From a checkpoint of a small mixture-of-experts model trained on Wikipedia: 160 SwiGLU neurons an expert.
Below are experts of layer 3 (counted from 0) of a mixture-of-experts language model. Rows are named router (the router's row for the expert) and show model dimensions 0-191. Each number is 128 + 24 x the weight over its row's rms, rounded and kept within 0 to 255. Numbers have three digits each.
After each expert's rows: "comes after" lists some tokens at least twice as common just before its tokens as in all text; "mostly gets" lists some tokens that are sent to it at least half of the time. This comes from a sample of Wikipedia text that the model never trained on. Tokens count by the router's weight.

# expert 6
router:114152165096156109116126143187113094116103155092104132115120116124164159100137128156140144128082145086132131094107160116081097056122094149141136138152142125121119137118088105112088147146118114108140136108139146127138174142122135142121151122101149105125150109156131131137078155124088130128147118116137135132066167110114092095108133127111146135115088098146124105072101126125135095110148141165097137100089126070150112093123153096121066122139114115178136109143166124117149160122118137121130130162119182129107139179110115138104130167123119131152115131138103148144122108089145116121
comes after: " |", "-", ":", ",", " the", "."
mostly gets: " B", " S", " T", " H", " W", " D"

# expert 21
router:118086137104125116161124177143091120125106142133140124128125085123146128101137127135128116091122152126130133139144143128090155122123094170088147127146111114106165127126083145106131085148103082072145126127132159163117110134126065132141118133116158095110113122109149152120069149152116136173141141101125175110126163124142113108152125159118121112191155133139127125092132117129172113096132122153087105102096145111150142109117118094088076105128126117135144167135110103137159140172094088139145118124138153092096139171130110132135155156097162120070156115135119144159160088122103137123
comes after: " ", "–", ".", "00", " (", "10"
mostly gets: "0", ")", " \"", "2", "1", "3"

# expert 25
router:146117172130169132143126132155069099110058156111103110133119128136120152088143116161067101075077130119124119101141134114096141104115110161097156096139117125161157141107084140128102115127113117131157140087106157158200149132158109150107118127153137095132133127130164136120109133139091143149142156109143159150122152134106119115149163083113125114141112140119166111090101135158145086111117175131162135161110139090163122131143127132132152145148135118147152158173131105132134139098094148123143098113101136110106110147096124143154137145099165139141106101148117116121161117101101088110
comes after: ".", " of", ".\n\n", " in", ",", " to"
mostly gets: " the", " The", "'s", " his", " its", "The"

# expert 12
router:126108152113152102151154116129135105121128162113136148122121122158132087106143111123077090085107147125101136114110155147109118137107118161158121150146107140092137117139124105118144129144158122142146123073153154117098138134154120174135094096110142084107140153135113114132068144132126177149136110125127179123097169123126114104163133125136159111166155122144130098118116130141124079086130149126137177120100136113145089099140136143070128086142118142141110151115160113172149125127101131122128143149113162130126114159094089109110130145186148152075041124147104110126156105123130142088
comes after: "\n", ")\n", ".\n\n", " |\n", ".\n", "\n\n"
mostly gets: " (", "-", " \"", "==", "–", "/"

# expert 26
router:116100138095123118154119167154130066129088157128087160197174098143128114113144111105104125119088127125120126115113135123140131108123075135127147123154130137123153166127152124127102112128088141099145105139104149108142162143100117187075097118144142127098139118124146116117114140155089158168138144087142143130113130077131113111149139114125157117158126148142132151091167127113160122098119103140123133103127166102149106096140137126148164131154103120181119165149176062108124141114116142131124151122133102121099135154129106158132126129117153163145104113159122128185153114107096091080
comes after: " |", " ", "|", ";", ",", ":"
mostly gets: " ", "18", "14", "13", "15", "19"

# expert 10
router:114122171138137108145127122117106082130118200110149078173140127131135150113161148187113140100098134114122133106125151124092146118128139128125151128130176093148146131139069131111106113140116128146119165095082165156140161159146108165122129130107152128123133129166137123143077127140138131168130111114142158119111144141123110111157127122133138070148139158137114115102131088120172122120116093168130144125117141107172113126108144101125121156152119107134153150177136113116148117153098110142137117141123147141122109190102110148126142131128139187132107060181098145147144112108117101067
comes after: " of", " the", " in", " a", " to", " and"
mostly gets: " a", " s", " m", " t", " c", " p"

# expert 17
router:135105120135170119137137158151127098142122153114130100210133139132115179117170135120137104145111154088093131122140151136097122062132119162080145152143122095134135126157122123101136088120132153108143134090108173119113167144124112174130143150094162133082150120112157144133106127101089119129146123088129130127099098124119096124140177127111125083151140157137161124095135126192151126111138155163107137128088118103146084129107108149085135151130107120144145118142162126185131146120115156124107136127103143109097114179083100122122126141146143161135123127135100102148146118086104124095
comes after: " ", " (", " W", " J", "–", " B"
mostly gets: "20", "al", "il", "un", "x", "ang"

# expert 28
router:084118166118110134176138113161130125106116141094134113155136114137166116070125130150118147108103159127126125127128138173113113113120094134123163184118134109093146143146119140120088132115136142122122162101111154119150113083149131123112127140102131108137128144125123122108116162132093148118140125085174121132107133130105109148184156142120139130142126119122167144098171130116185126081125154170113130138120157119161111093101098111102128116159044123183145137126112129175136122144105161094150090105150148110100104150123091150147139144108142181136094109136137166157147095077116119117
comes after: " the", " was", " a", " to", " and", "'s"
mostly gets: "ir", "ens", " se", " not", " part", " sp"

# expert 13
router:146111178146133143197122163145109104157109138090139137137129122169090137131120114136087103104073141143100145096129118162086148138140093150096127129164108132131123160160135146132086126157144124110115158112128167122139158124145117137110098101120154138147130123158135125112101163120109130140179125085134147125106152108124091136138135120178152112143134163139153121113108114178125115091076101154142144145076157099158115109130151124132119146150123110150123122123137115149135127125111153102123130109140148099107066129134109141176162141124164140134088121136100122182133081058097119113
comes after: " R", " r", " D", "R", " d", " on"
mostly gets: " Mar", " May", " September", " November", " June", " March"

# expert 31
router:122123138080119093160105114196120080134101126135154108143160093138112113095151144107112104116146141098115127125136140089125135161138125156101160142168128119133124138114142172089128153126127126128093165093101146130132130102127116110112080091110158094135158101094128118133123166140092130151144141095158121118115109142131124083161141144133147074126135131136161149124145101147167090113145120155130125158106152078181137149102114154084109133131104099142124165135135062126139142122120141107128103182099146141112089145115078109139168136144164141118105118147117103179150105122136102114
comes after: " ", "19", "20", "18", ".", "–"
mostly gets: "00", "ly", "13", "30", " also", "23"

# expert 16
router:134142119145148144142143196135071052141099143131130111184129082170144147090128134128158118134118113153107106150128112172124133087130096155145145133141124137134140128156105148131118134140148151041131147096092140128148129127164102121120138128098140139169172191171134136139086155113124150118149103084151147134113106123105106143142156101136115112100127145110163108112131153142144113097121120126103145182120116089145103149095118106148101084122127128127141121141124120117152140146141138139134099138124142142104093165121128121099132129181149148146111104165113108162134122084098145130
comes after: " |\n", "0", ")", "1", "2", "%"
mostly gets: " |", "\n", "|", ".\n\n", " |\n", ")\n"

# expert 23
router:143147145130166093182119125165117103130116153122134114165131112201152126098136136133084094106108129122114102114107115135076149112160092146084149143139162090103145152144075134112126104140134132095129138112109155145152141131137110151088102121109139096135155141163132140111133200153119175159191126111128135138095164125144096082175121107153141120135092145126133097132177110105127110092107121127137151156102161119145122123130136109093104143139087145159107145116138120158150126075118162148124138158116159091074104146119136138126138143122146159112097123149134126118122137117116112113
comes after: " M", " m", "M", " Mar", " T", " ("
mostly gets: " cl", " qu", " ab", " p", " gen", " new"

# expert 5
router:115105150112169126130131146187102124151114153117146097132178110144152138115145168151109107099112159135104091106135145142078145147125095132092137114124151099117149143151095170146128116161125130144131154074099154110158122124140096158120112118098164103125141087121173139096113133145115131160157121093149184145091145135136122134123126113171145135132108136121140130102124150140144090111153156145134173098088126092150163123139127130103151115163084139169133120176134070115127140144139145093149136112157132116129117187107082124155137171172141116132116119174111130157124087132123140137
comes after: " (", " \"", "\n\n", "-", "==", ".\n\n"
mostly gets: "A", " P", "E", "C", "S", "B"